From a checkpoint of a small mixture-of-experts model trained on Wikipedia.
Size: 11 layers, width 192, 44.5M parameters.
Below are experts of layer 3 (counted from 0) of a mixture-of-experts language model. Rows are named router (the router's row for the expert), up (a neuron's input weights, with its number) and show model dimensions 0-191. Each number is 500 + 25 x the weight over its row's rms, rounded and kept within 0 to 999. Numbers have three digits each.
Before each expert's rows: "mostly gets" lists some tokens that are sent to it at least half of the time. This comes from a sample of Wikipedia text that the model never trained on.

# expert 18
mostly gets: "â", "è", "í", "á", "ú", "ó"
router:534519488492530531478524482521518451484467538534494492457514477489528503481487496558519497526471490530520535455521458558514517494538516530506544489481489461508525505498481523533531525517505521550510459475503479507501527455491550529494520525487472486532499506508533497474480470498505503525463464509522500477523506526516459506466486496485509485493494463537487504530494552481475530518505519500499483474513470493543464475460469480465512499532487470545503510503521460501529494497471499505474534541497492521473519545474529483497428523513503506489526545512511506532488517509531476503
up0:535516526542451518510513484490515504486505487504486522499471493502498496455507520498531504490463534547528461474522504546514474507480511512507496548456525480472513513498472503508504481440509497507439455521454504479525487533526506462491500485531502540508476529549483541507528485505495446563498505483528485503488512499511455475548549504486496475468467515506473488525454521504503536471497458504502483532451512486428494487487524494493504485508518461492496530501479496450507491496490570512493499478503482501524498502539495473529510496528481476499505497541498461503523528489497495476

# expert 33
mostly gets: " and", " with", " of", " or", " including", " against"
router:477515469508494494506467501532524505509510452471520477477520486451542513489499497515489476463534508491513471512499485507463498482461479493523496515465511512470486490495515491488456491493461508485510502510470515526547543509479475475532471542515485494478537475531528547506498500474485526504564526460519515500523545514485536475516536492511474468509497541482535467534526486534496503501486509451508481533544512478493505492523486505514501479530492523517487510535445487507470508473543490487456485499463547508461503528490535515502533556486518533461465461509476489524535519516530496559
up0:495473492511541467516523487400500498523539506472507506496519496508500445478522516515516504498500541489488497537522552509508505470472505505516550517519535528523495481508469491483515541511509495504476499503475486442481502500487495485505507521496474529529442477523468531464485465491507484561486481477531546483542474535499485503462509480541508498473508531467474549478465496492507505521510500498470465495529462506518484499523491513523522489495491513443505519476494523524497494501498493516509495485456482419517477499486470512510481516517545489524520482531444517482534491523512462511

# expert 54
mostly gets: " Texas", "44", "77", "69", "57", "66"
router:539500511512474483491458541527514543479498474542518537534522497546508497492505471526452522489463459495475500520539481487534466487509529497489524499483513530488479546522513450477502488462534508477521525503501482516467534510501543489512476452513481469481489490488531511508481493442496492501497455573514515466473505522528518486494429504496505466511488490475520496529497501512532511479476504494497499543514521508541503541503535500546476531507510501485508508534518468481488514535530499471521483453499486495537484489488526475455444458535517514534510497519511482520523514459492525489
up0:556454475524521517524552511480477482549538482427525490519526509516477523512489477540472507508513472506526495491479510491500498524504492498491523480477542506483499444533452481491525476501493526553552508520498517519572532488464488503506471498531486522496446513506484483521489507505507523556495481494506497496526501504494530503482514449500499484499486512529525482470465536481461501468501507474479465497530515473483528482516496472521491508510512469487495476512491460492510505551566494516474496493511469508568494520471499444523502500479479528525464507503484523480469523535486508499

# expert 6
mostly gets: " series", " music", " song", " games", " father", " book"
router:529522486496514516489484476455501541511512501536477529509512491520480494498484449522527543487507449464511499534429539491494523485540522511509487516507512478531462554507489504496480502511548469491486497518455514514452544550516547492510483490502476491492476576499503526475531510485489525509526505516516508490518488523497530530521521477494520463526493508515459476502511510539540528443481519493502499507521487498505501547540507516529469537498521520485485487466587482478470533531495510487534474498511493464513487510494480527513458451470479497480479493512509505531522513490509505506
up0:494522523528495530453518523484530488478480498497497472510497515495482501510466499495512518580512493511465484471522516536491488517530508496471494495493527504502470491516513496584472525511474513478534515491488481486416466507519476498520484467522471491494523532493498477536485486478501519553512506500518499531454524468505503516499537509527495506523532512515532520524541480500437527524473492537538498479491496536490465452532475522478492517466538491459559480505521545526450487501474505505471472474499468473491502490528473511476504505520487511516481522506541528480536508540486522475

# expert 0
mostly gets: " Sam", " John", " George", " William", " Tro", " Pl"
router:506487519482493472458498490521509520548528521516487493496478477525506485483519492498473483551449480490509467460494512513550491480513500454490531512498474541509536503490476500553508500521476540528525497538571557508469472455470524481470555501498508492505498542503468523492519476510531549559417485506553444496514508498489496479509527506486517482545536505519530506519469525487515464502491506506449479469484505503485523541496502472476521486492477484492495524530527510470495505500464499489492510494472505534503511508491480475490453480513477487514488545500489522520526496512522512520
up0:474453479480468506484515445489519462507492469490530542478471490488587523464510453487513496528489488494493509527481513499532505471494521521489535474485498486549554491508480545524504470565506519514507471512525525492501476502512528479476512482457523496483520550537511526496495489500510553496492513495522526547508477536521542510481478536521510494520543499540491516517499512522477506506511514498476517489485503463509508476490513521456508518421473477498497453557509488506509501517525547501486508499498523493513510469489496488480489509508519524469518527550493506504512464494462557504

# expert 36
mostly gets: " New", " Total", " North", " South", " Votes", " MF"
router:472510457554469442563516505499488494491486522536498473505517525518532491491512501483476471505485501543515493544508531540481505490519512516478518460526483482504500492517531500507491497503568514502467531505505496499563473521495519501485475497534503485476507508536491537516454478534495489480507489506514476509495492500528466513503501490503451468533472471503496541485514451498533456510496455504506534523519530528508492468525506450489489483475493462490479545513581514490490467510506529490435508466516503478521499484542465518510500471555538538489493510518537487498497512514483510473
up0:532484475481541481517509560529546483465438459547486509469512508483557460468505480514495497484475492507474536493501500529542522548500548493493492527479484517508536503489501499479515524536530488532510514490479523489515529500465523497501499469459527482471504533524478527468525485505451509486516533532457555463493480487495510529476520463520520459514522513485506464527495531466499472528495501485508495520523502506448449488479519498480536509519507468551509492487510520480481496499475521495531493474494507500443483494462530494536463514513497499466490516482456500487502532529483470479

# expert 13
mostly gets: " be", " became", " been", " being", " won", " not"
router:517504501530496458524521543497470521522477527481490486476470499530455475476539511505530488534530478481465514530509467542541495477487503525473486496542481523511531492543506483513476532490496490516500535536522550500497559441453466515528497475547458498502502495520500493491491499467511487533493518513514456496511506473512529483515503513494505450532477498504466444458482501518509483506497490508529470475505502524481509495530517480453510504502521523501542512490522484521523543495496478484524488524522488525526511474531490442531502498500465524470448569527474501456488543490473496502
up0:464506582513481501510494503473478509492477493523530487516499476517517534538496560498503506521506444503502524485521504463479513505506519505504482519520544519550534511487502475502540557490503507531502446503490526516489513456504549519477500510490470467487475487488488544502525508505497501513508480517507541491553482551531488467513520517518509468459480443500574478497485484507496490501511477509518490502492540461501501494521451495452483464479518477474505478489517464527509527501523503492474517481493488494477519498464470461473510527479513533487491555501472516501541506502517508571

# expert 50
mostly gets: " M", " L", " H", " R", " C", " D"
router:483473473530491479467483533483496477491500477492496514484515491522498456479496486495540502537492461469478461457451493500463475489503489506518529490507483471476495466530502506496490526516476554517529519476467492512532455479467529521479512541485509480477514486472494490449530441512537504526460467529488508510503553540480487532454500488520479495541479508466527537498495523463525498479486469518477530514478473519488463539527501457476516499463506516522503505499469528446537497505527492511557478527515481502484446470486442537504505475494512490523502464488489539501478519527501491495
up0:516554505504451524528512518477516486473507483506436516500469507507461516482499526531509551454551516497446495522490494505508515500502501508482484439482477526528546495502457507541503520508488480476533505471510550458496540521511476485531497490494506512438528504484496528463505527501475492506511473468515509459462522509492538496509528480498500479494515516470454516509521480491541493462493497448493520546483512516495493467529470498490497520486539447530553515452488484445489468484520476495523505506474482480509486474551484513459513499480523500521515497501482480503500522471471503466

# expert 15
mostly gets: "ival", "uction", " place", "ce", "ence", "mission"
router:479458495475522530508530507523482436458526510508509508481526504520519506515497521483512517456533489476468522470485517475496507519502499506513479495477492493500528462453507520489510479490558452495490469487468500504512515492481509521457482492520523491518483495515473505528490544469488451476521508487470503504503529508508544535500544529510549476503455472481522467482498498477467503471483473487496478484550534505516543478461495526494498546491529476467488539414481507514550530508509516454475524512520472500473470532493503470516485505482507498460512540540550519504461508514517499466
up0:445493519507496528450466504477494502512473495477488504537531476475514501487521476498549502480497500535545496511504511550521519493525474498497511495538521511501521492490494461540401542550513518488467511512506478460522481516529500486512508500486516544525500481518538523495500514494462477514486497492506471502521516517481492492496539530497495549487532490481484481526524490518498516535504505497519466511517500503478491516443473476461497455488505411530492505469510502491464477481491459552535476513506500445497469510463460553539509507492491521515500504472501475522498495544485515508

# expert 43
mostly gets: " in", " In", " at", "In", " during", " On"
router:510523496514477476499519524475475518484502502535517474537542542470486509496508521513509467516498541493530510477519442519514496538451464488472485510519483510519516510531464533473493477465496546479520513525492490535540527510507444461516507461505514484505525515508539523486479496518483454465541528550511488523501490536531533494521484528450481515513516512509553484495521476483492507469472496542524502490539476479486520481527513519497476472535479526514531497497448547514501459503550496479499493508509515518462472513460555490531507539484500515472474510534464481486507497526476540479
up0:507541514529460500517542489524518481507447495498501502514493500511488460504518483509426512519479477550466499484462498523497472510503516514469474470470466490517532486480540506520504483514475500537481521506524489481522515440477539526493469536520483499491531521479442504520499500535521482468509481503491506511539523498476525539529524501516465502473494471484481534527454509461539489514456523482517495501525504506460516528522495521475485468520519459488472519457524448493464510456469495458447501490479522439484515508538516499486512504496462522512520503535476535475483488490483523516

# expert 61
mostly gets: " John", " William", " Michael", " George", " David", " Peter"
router:525494506478470508453478487466505472503516502535485500494493487487479481501477465487496507487487451511460455487499533498525513498543493514488486507473466523545529469464524469492476510531494462533486426528526527501499449552488564494474505547469548488506468530482509545474538464488537538498512504513548497481540521501492504517476521468521532475493542506516480494483515549494478513536491539518464485491519514483459521504499465490505497469478502490480484506475527470487511459509513476464490527512495474463505529459465470520535476518492465491468521486515509497517503497462521496506
up0:485510524493482511527455533448519547459513527505491502508441498506507532512478512485467572517507492491483540506428498476495456489546468499495473485472535534490504505488493486514461575466501478489488477528479474523463495537557487535484485521526524487516489498455469508494526466471476501492516490524514520497503523479492527507479486491480471494481494546471464512492494434500469540477484486476466530540451494534504496504525511487491507522511507515500487505523496529491487528514494489477531479472481531514503478532535456488486497498539489477502497494483520493477554514474504487521

# expert 14
mostly gets: " time", " years", " day", " year", " power", " period"
router:506482501505493527507511508479481505472490493504459536528501488511483475498479437476474547536510516531454534528464507516539529489525533531497478536450477485522521549520508536442522485513513492505479491488483530525454541530511529505484478465514505501491497530512502531491486490469470475471524526536492486535488499451467492485504480462468502487497510482492477475477485500506552540493505511503541484527481487525484539457534500528489471491538521498485497465477488508532510540505492513472493497510559517503475490526519499522515522483454469481475521562527511474506511473472439471491
up0:521508490493474508501460505483495512506564549491520515505468476493532547535502536512484465488485493536500518515510514458477527501522515512479560544507507486539465507523465477491510477506491538465525491512502507511465474516537466524519522476468520513484456534490497483479504483505505461499505526501478492528505501489525519492482482499515489543501473511494478474516510489537516499499485486496520478506500431531521451486489520502541500512510518526540522572498501511493452490523524530540543471437494462499510479534549528524491537471489546502517474463532506490508525512536454524493

# expert 59
mostly gets: " North", " United", " north", "Personal", " Russian", " Central"
router:491500486524512502553480486482469495439468475494509483513507532520468491515482499522509486524514510506522514525469527521489485536464513510486458483515518458495529540551539496478518508497546480469493499533512512520470474473512507509485496518539496523512512493515520466494466541520494520488479489480492505524551446538486474522554459539495443500478485481510441502489509458473516471478537542515521503487491541521510507506475498499498544499492507486494507511503525498470538463525510544502477488466516493458548503460560506516507519484534518507546465485472508535513478462496488506540
up0:470484503500493450480490546520489457535524517423475472510503515525458513455447478484480567483506497499493489466503482540477582477494473528491507512480430486557544510514483477528500536506521474503485492527512485519519507494450502510476508518519533500531480471492486493520533505493504551490495487487487515502495530500463479474509506506511504441521496502498511525475497474513504489486469490452480506448472486514521520471507518471447511538493511520472485485493487446515485503522499500519496548496516531452483539487493505504505509516500500501546477511508503482527521513533493483504

# expert 28
mostly gets: " an", " a", " one", "The", " A", " no"
router:482528557532496481485487482517500526533482506481514496507500504463547526549473532494486519451494471505547474530475521531491462544503506533500476492521506487518467527479524428555529451508545489440489514513460543478504502517463462473536497454490479519532459484488538516517494444499488498534515511509492459501488478538488537451463480532498501514489507491499460498526529501541537507509505468499510531520468512518513485464487510522496507486464481503474482512499481508512478520515492469513489484479509498488517519496479496483434487479481478502496466495483458523464495487492484518506
up0:482504520506458517509463473480504476461465514477497548480476488507518463502507496507511474536506544480504507487497505491485517508510453516530499513530503477498559488452460526504507500520518459456487503494555529563501527475553472512527531493502525553505489498508541469507510498443493507496477514495436514501511491503512485458512477473496495485503477501495501493459485480448454528488531521457545513503509481462512475508510478496528521493494485532505480514507496508547503489486494516490462539500540508485530470482454492503499459507532552443501486505524483473525519500457509517540

# expert 3
mostly gets: ",", " 1999", " 2008", " 1918", " ,", " 1940"
router:521513509473500500494542507458508501490505512456507565500479487464494478474544479491476479480482545456480559506543480479476544519525487487514516482483536526507477474490481471458469486452492531466505542511467474477508441533518496509523489498467513508474507474455459468525507501494466496568562521512499547520524538507456522468489502479497519490495466526488538505513488520516477499495470506510495461489503490500490480515503501511504482484487510544489480481523473485449487480482489521514548502540542473506497478481470488477469468487479509500518528469484458506519483481511500477469
up0:504495499506482526520491474496462498525455495510484488510512530503518480499508496507490514494463529528494529506485472505495443490491499459552526497495496469514492505477486508523476502529533479484492501515480470478486494487465538531491520507461498489499528489521566539494479511404500469491494504479447525477475486547511501504511490490457503472477510506502485513522527508543448543548524554516500494494483510480501537526472507478517522512510493555500462503496494474477510503493442521521529530499450465492501488485486469513495484527509475493466510488486533534529512526478535543579

# expert 1
mostly gets: " F", " Fr", " Cl", "St", " H", " Ind"
router:477468513529498485546487483512478488474455494495535486502525542513490480520534468493517498532479506492508471462457492469476451539520499454472505487555500491496504477533517499525520527511515524500480521497520495485537493506509493498508461526514532504489549503498538447472484484548514430487489470489491518475555495480493486475496485501541461540505478463494506509496525496480537460528520496511483491482498478525542479493489482502480521480519475512491476475510527526543513515487495497550482508536533485532483509558539507540497496522527538499502471512429518536490518447511479487520
up0:522487481486467572486466535511515468533465465478470529511505500503478509460485495522518525495494502515508468513488524476519491480498496481517490514460462469471550495447456517492454601506485509508480481477489534517494485500499449528510503545472473491495481488504500536463502516507476524519494532485487462539487477522455530465515492499474488534491515572513501495515514499497525496466527490494528479545486484487491514478458516448510521472495531494493500465485468496505495512513495498528505460485526511424496479495505489505514528507507511460498518492501502483453517529516485475520

# expert 9
mostly gets: " their", " its", " her", " and", " some", " several"
router:515507472541489491517461482519479558487518481480536493555446528472516519526498460472484483509475531507515527518506523532490491495516532483497497509471485515459496544474517506545460520555544460495491517490525506486478512515490463534549459528487492497521458490530483483516517523506473570498523529483511469506547507513496541486514527475544458529513516520493492484522535482525509513514511492465475542513453504516538505496474479502534524484511520485489492511489462503446494477493470520491500490522489513482494465498523489522470523541506523504472471501465507553463532540492508507511
up0:531496530496515533509527555457522518526457569549499450494506490494496484502518468497486501525516499484509453521468512470520485479511519536476531488501480492489591504480551498488511500505531466547493487459519529552483550498474494531504465505512497490481520480462493540456484482496495516496487456473502509485481474515524510494508502452489491460516472468493469519485493527484483481493465477522527474545503453548478521481508528501474490480506554475515498482526562495523506519457506492506516520475497527499477526520526477488494512521502483488498492544503512515502487493533488493480

# expert 37
mostly gets: " Cup", " Center", " Committee", " Regiment", " Brigade", " Museum"
router:492458478504524526544500474490449529514516486463477536487510485525467505487506462510553547491494521496485511526508541489493521520515505495549454464497533503521475482510455508472480519462475519467482537505515535474485454534532549474505522494477489480479447506506484475525533497514466542562507493485526528532532534472470524508515528467474530477469508521516512540494503493499490512460501533506492489501478514504509512519535501489497477513471494537476470491495496518442534464517493513484540522520503489508545465502503465524526490493486483474555505486493521509502479476488510552460
up0:498487447539456509541492462503490463507502495492556504488489501520494487501493492498442481500500536528532505462489497567466524496516517498518507505491481477496500485510494489527470510495506508475536496510500493496516485503499456487488530480508506466548505506531510499500470521522471511528489509515446502511479527454511494467471533482501469487572530482515542500513490460492490476486484513502502483476551503526454486501533469469494517473560460476487484542493474476532491476481478526496466541522540478549552521493517505492487485545517503511510527464524503465446498545482515462489

# expert 52
mostly gets: " 3", " 2", " 1", "2", " 18", " 0"
router:467507495509462547534478533505484491500452529496510509521536455464488523458521495508505519465485529529516467530522460507491488502491536542484476504483522468495473514535523476528504476486515543515530486472542470514492457546494507519473446459519475475517545488518521512510476478518530486488547472482504512510490442471497521492525484496541528498470489498507550506531461483472486472512489478513511509514491509511532525506512502477502449517470473472525538519515552514521467457522525532527530496523463485490481534502464499494512515518535509518456477499543495523487514525465487502472
up0:546545495483555448512506492438540478498489514476486520478519520518484474532483505505494486534540540439455492440487527476492469528531450495510529498496530482516493494521525502477533543498514532479521512547527508451474476469495485487481500487506491508457504486493484512510494480495467470509511496483493544523532492513501539514512494460484548537550523505522524487478493549500517531485517474498447476482485522485418511499485537506497533503515494485512482490494485523500482526519459513479491527468486468506490475494492504502497487517512538468505521506531475493529485491499476462536

# expert 30
mostly gets: "berg", "che", "irc", "ingu", "ä", "ida"
router:463510506530502529466496506531527459511510447502492517506470471491538523499546488519539550516446503490500484454527539534514538491519485493513499496471452478486511496484449470460530520492512483504521473490500490444495507465461528497488499500541453485499526489523479477474498490501480512511462475503504494459512461493523489521487486512509504496505495480486474482532527522479474492480512488499526434495489484503475497477501480492455485489499484488497466465506556450518499506517478454496472533517499481516501538546503478514483481472541505465454570464520495498524465468515517456510
up0:494454483546506526511471479501506525498504501521521507530476532494541473473511483509504534467464488463494549545504487466553483478435496534524514512530524476489510481499512479504551535554462528499475481486519511514454473471508510508519528539480483475543517507474515493475518456477510457530509492516495502495513461511514552483480498476483440513511486512470512499517495527515532494526478545519494488513480478486527534486514543461512454470487506513496498491524505491515468479483534467497517524477519496442486520532536500495497437507489520500514504529513486501523473461476453513514

# expert 62
mostly gets: " Fa", " Ra", " Ni", " Lu", " Ja", " mar"
router:491522492493523500496516483524520514465472501529460443538516522544536492526543518561500468520501533537492509506473483457529464502472514465491536528512424503487500482506509483496537486501504510500501507484518500478497508470531477515542514512507505515493472502479488483464498493508523524479367492474519519442504501495495481534484474513482485497495511453473509495504462478522497511493505521511492512504501490502545497529483449472511529512493496533492506467515547495502465537516512481513544516478489522510488491529526462469517507454513479488480536493465520524504485498523517508488
up0:545479475500554495478514464498535453508535508524531491512519473479543492535484468519504502503457455486469520517490500496493487503467511446522479533486506529514474526511516490493506473509505477498498523540468501536510486527506515490480505507487512467491495487508572498461541494514474503487438524523468530438515486503505532512496482494494486523498450485481530532504485534551478539473443516484501507474455482538540471474513531505469499519510507513491478491505517506528474525501522499489484473534513498510475543460509512503494481538491503498564542510457509492517508566512504503508

# expert 12
mostly gets: " to", " from", " with", " after", " into", " under"
router:491483486481509507545526496476495491514519497455503482512465521474486524509482527527490448463526543490473486469478471494493505515468462471491506491481490544456516507532505536464480527473513524472507504497496534540526524517489442491529497522535490517479511491539483502503520539520526531486497520519500498501499536491566536464516497499506482521485503539530519503474525456542538550486491480481499536530532467507456474514517520448505490476493525522512482537497443504481493524485485485474481520478459495504506502549468532443516524548458502496455497484527480492496544512498491492504
up0:486476460463485516467461536494513509548521559466471530472512501476498461420511489492495515507503513545501491513477511485509497471495509485522492525532547506497497463525445481492491469488513514500495467515476513512504483554483513506524482546484469520497492481448510529460446490529506533503505513469511506464496460516479509528495484446503511491516524516502480475499488524514456522495547518542456522488482517465545482487519505539495501497519477523523480484508529518516506523462453484507542473467478448537506488478489520517552510505535470514484493501493511514511506521497455480518

# expert 35
mostly gets: " his", " her", " their", " him", " His", " Her"
router:514501462516527500495506527471547533512509500515504519504480558478477501457499506465518494546471491483503497541475481526465518483503500525532504510497505472484478532545527528486525542487485504502484499548479479481484493514481493519523491540509514492469524484506489490488518470494478505557526498489524471548509490552481508487499585555497493493499529517553510472470509512558510505493505493473478498494501523471456483487503522529492496522518533524461522491504507483541482524524476468505507504514497483541498532466521502507532528500482524535454454504538472543467516577525498512498
up0:497501566443460554476541506505525497543516490493505488513501500514497529511490494470488508529456499511470527530510494543480532509522523478490506492478483536489520521499499515492482461512500515482471521494501468517490492482477517464534474507516503458499509518512501521446471504510481467466503537554523516501480525491497491529511501468495502501507507523528461492487496466484507515524518539483483516474465485565553524471534527486489491445462527454484500524501522515537526446449487488510496525510545484530535514515504515485503506529461519444505506495487464475460523498531449465503

# expert 41
mostly gets: " are", " been", " all", " most", " some", " known"
router:533480486525462464503509494518512484530502480509555468506484502492532513532525538495497496448560505529510501513473488485493502506460519514497480535506470502516524542529529477523491481508500504492525507531488564513516543468477460493541492482532486515480489494539502516501480502528496500497520530476490463498503534506514521460480507496517465522486495429489494488505521468526495495476489499515543473525538489499499503522496490522449480466450488492506522458510515469513546542506530516493466476505528529485463545487514542479466536524472475504474523467525477454556515465471470502531
up0:510480539513509542457473533500555513510470521516508519530509496531486532517470453490509478475486444524515478486499495569478455488491513475473537499482507475499512462525507468532494484498533511516468498500504545414489507545542503469472463522465541501496488509499505514478477460490475508520495507525476461508475499516509507532477464494548545508492510485510508514530505469518524516480512509502496455554499478486507462495498491485514482488544516532495498504479522426519477492528453493521499507468493508491463470507497508523506498503524477511496435491532474474521500515511487479477

# expert 51
mostly gets: " ft", " votes", " Candidate", " UTC", " MF", "History"
router:473521480539479474535477468527491503512513515511500481461521532528458500479495488496492471509501457494498492498440470518465496473517479494489523468512537482541504518500513511510508479500535532495504502494473550518481483548510512458499497475504506557495473505479497496531482483519497479508518494483456502494499491483494472474496544522505471467529480529502490522474440485508537493474460470463521504472481533503479525457559490522479487531539488462465515502513568506522507478491488514494475531499533503551491544474514483546571483458513514497535473503530509500474481452508487529515
up0:497520472511510547501515476484544519514493476512473538516487566510493497463449524546516503515473535536514530477480495540500489510505484464516518548527514504539513533534502532493535518539540517522518529463459520503460470501528472481464459488486491529512494508512545519489502508517520498560484526527521493525527511501450483459488504485496480524500529498493517517548492540503514552478514493534508479545536539450490488460527529478463545482512470488505489489504476495507509511485483460535483528515508525489512477523463521514494505521521538516522540498510493504499496524552495501493

# expert 56
mostly gets: "19", "18", "00", "000", "′", "12"
router:499495537511479508482438495518521517498528519498499511539459489523463511470515498540474486501506467516478507526503483503512523485446487487497557541466547521524515552499493452462519522462503522502484503505505494525449508544478530476464464485498511535500490466513500475541531468493491513506505463541542525509488500494497511477457483529527526484470462534532538517524483516496505510493480523476510505525519488465557515493476539486549478508496533473483510447541508469510473485522541499533484491471507474486463515492491476480492520455494544517499546475515469504505506488492516463485
up0:538502495434489523537488504530530543444459492547487480512540486504505490518509503545479516500463501501550500517485484510493480485519495513495518506535522511492491502484480499488522499518513491556528536503492512492504539499475518583502497480485479512483527496521500492496479485471505518504504530514500489381499528504499488498476490501541487478499559439474479506492505489500502508516510503474519478467444505528515472496506515485466488520494469486483479480528529502539490545480503442492483489538499550524506482528486463508503512517536533517473516534510473496504534472499487506478

# expert 49
mostly gets: "ko", "ș", "š", "ç", "aka", "ć"
router:500523481479537497478499511498555513486487514487498463484521460529538496498514489457487527502494531514440495491528504531516478499527502475480476494508454501539534504471486500539503500470530478484531461503484469465495451442460497521498523507508469458474478488465483484498499455464515526492428449501510522487446507507523493541464476502498530488492505498482464551496466507521467524490533542510490526498518480506544477501493487522473560501501489486474489497519494482515506480541501500470481498512505494506466500486471513537518481485522480505479556483547526482533475538530526476518
up0:498545516483515505516499512468519466510490537468480511506476496503487572522497471437526495540525522527535480491466480506516499454490536491456526502530467494506485516468462514483534515470482482509497495513510513530526499485525481532541513523469485519472514506531529509505497493512437523538477507506433531531491488441559493512504507489499523465516504449493511497538464483505500524420524510491486517544470512439532509507502515485510483542458513485540493524495481470506502526523547510495494491532520505529535497494487549482517523494512497498522483481510501510486506515516503499509

# expert 10
mostly gets: " Minister", " Grand", " Comp", " comp", " Est", " fe"
router:479481504486507477491495487503500445532510516479469446506487477438494520518504499511481503491540489504480525501527499467478492494462516508490478512487497450466523443528519483465497478482498502501455462506509498490518483491517506478486498539478463547508501512496498538488541525495522537511543524484492536470459457523463478501478512522436474527471460515507498500532505497478518474532476509520500523466539518528510550492488484523534482559482483518516490485487482537466493502504519522524498479462448534497536529455502499486496509528552471495525473522480496487460486523513534540542
up0:533422522474504498495521473459468502505489446515497530525502499493494505524507528519483525521513494520489513563478539467502507485523495488512548522479489497493461500528483493504457516532498461512506525463471519463501534492471487530541479470468536494469553532546474509528515526493455511459507533531495520507527472512491544496486522472510491524471505467517478478463523512534502513509485484500473481517477493514518542529497487528507490468498536484536497493524484451487506530501437450482510491510519502468498474515520499495485492514450532479489519483479502480494544471505542482450

# expert 5
mostly gets: " for", " in", " For", " during", " within", "In"
router:487487500532542472505469510474509515508509477514529484540526543452488483460519512505498489486492558479496464519516510490521490526483454440487489493488522503487493485529474503456476549475483546491481532520455486536523489560507454481497507539498492483534485484519487534466518485526509509534548528505530488526516483531557504508504506552481478506497500512522529504500497498537473501533469505516482471483519516526535479485500542515489491470482520502493514535523465517493487468530496487497505501493437472524486505491483492469526503555478467540435453485469469519519504504521494499518
up0:504456476533502535500490441502478546483496422512479514531516483510490533513510504506489479513475449528503508523495530504473489518477500440521474497517497501482507496534452470529502554522495508487478496460491522526470455518517522494558490516456497486462497538492499476530468504518498529524484471514525494489509521505513499495503482480482473505479541505538503527490526503511514487509531562529453448521471539510533469455529517488534550498508522490495483504551470485457500516493520534520515510496501534484531478490501506511454502510488531512502518498498482464509557525522508525485

# expert 24
mostly gets: " Z", " Dr", " Sam", " Mo", " Genus", " Ed"
router:501446500497495529494522461484526514472482466467507463480504535536470504490474462468522487547499519487537511515504502466519447502497492489554486515531460532507513464532483460496521508486497524511489522477535516500486472484488508509484507491487513505549504474459511487522500488519499523512426444472473480538523479512471464480477477497468500488484557503511490500465478541536476458521529508530434521486506512485485498495479499496512515475465497524520481482505540509481505474455484523532488471513520500483532497493496458507499500524519487464557485454487488518515513458564498504485
up0:517531495495534479474528524530493486477481523536541486515472486526512491530494481520523506480467518489500496521477516528525477513518495478501550458525437503482522497493480487469490482502478495543531501477503573505495498496509508493489472505515485554502479543518519484520516531513519521512472497493506493486474489497501472481515473486474497481482524455484481515475512536513483513535493479533499497558515498501530514495483465499518444437533469458489504505508509518516446515534518541495498499477455492523526513520515537495593493460518482488485488546465557524513481507532538475513

# expert 26
mostly gets: ",", " t", ")", "}", "]", " ,"
router:524488495510496518476523508527456525488491473474508553473486444470469515472512474461517472488461493514487527500536473492494509512488495469501488492489551498466482470488469473477486531495478506472525505499507479474514513541514451551549493504473478520511479476469489488507514532532482530537529534445514522522485539479485543508472468451464473495509513558474502474545537474483487487462466528498468490514491498497527516507471558498513482498483479473519512513480488468483492476529480534520523477476510523466463472469462517501491482493449552491517466501478511490497490490471486500472
up0:459504557418522488514495533523529518493514513502480489497480500512519521471529518502480484502508527507490510462490498526534471511499491522482534492476503492491477462519506526506511499477481502473503518554466497497510519489467497489474491521469477520509504481518463516504510436542520511516494471507470525542489486525478490477534527512473555510476517475494535518500473512538524518497483530511519470501537487491483545503466500500474554500499479487502498446497501518523486487467460514485539506463438520558464495476492499485516542492566515495492488505548481542492479481544517497558

# expert 17
mostly gets: " himself", " that", " themselves", " itself", " fa", "."
router:535497505504477493492511549472479554525472492483461529493469498526525482501506499506513505517503492513490514513483496455515493454529537486502505505489510521462484542464459528505458498487487458503502480495505529508535559480512497546498474502540500517469504533479499543471557534468470509481518538519547506526479499519508542526489520510530520538511496524506474456473529501558482522503513481489510488516487474519535486556529548526540491484463518512544532499465485515472483511493501505490542471471494495473494460534498511512502453489460476482537498517459518473471516475505489515466
up0:485494500498503503477523525490501518491493488483487488514520496515517485470504448492479487548508543517435496504526490527536456459538517524495488505529468519463517470512507503536513484511502487508533490523471520484511500521484497489507483545516511482510520486475471542459460466511487564485494444507504499510486548518477465521502490491536510482466524499547495499467515512518501551520502506547397514493523481493502463501502497518461495531514538490490562484515509457491473513488474479493517543481493474525491482482490468468500526529477461526511497497564503520539501512529501482508

# expert 21
mostly gets: " the", "The", " an", " then", " former", " these"
router:525529500525491513510497498485496487508524467476512480528498484452545479510482500460471526474521505502497485532509474516505474497528473550512481511499470529506497531491502511559505492515506492468483506542497513512499522493502478482506484475506461487503515493454491488508521480483512500474552536511486481513515515523512539497456498504537460542505515492523498484533535498512505505543506464467492526544461477509494477473482516528474517441495557503527529521464451509431463519471528493528531473482485463494488498503516492451442514515465446483445467525478489488472507560503486487512
up0:506529514534509510497507481461479513476518521493494504493524461496503501495471438497517504448486487482484455519516579470472490502475488502534505539466517510535558484483447533495493449518487498520502496495495509519480493529495541496502518480487537505494506481505506521525463472496520434495506470497522504501517496498479528468483469494491503487493509495523490509439516494465510506523466519477488536483480496559521508498520469506477460455456494512527476465509501493512497462491451458509514472456510506463538466486524533486491507505486487514478496484466413494483516508495469542528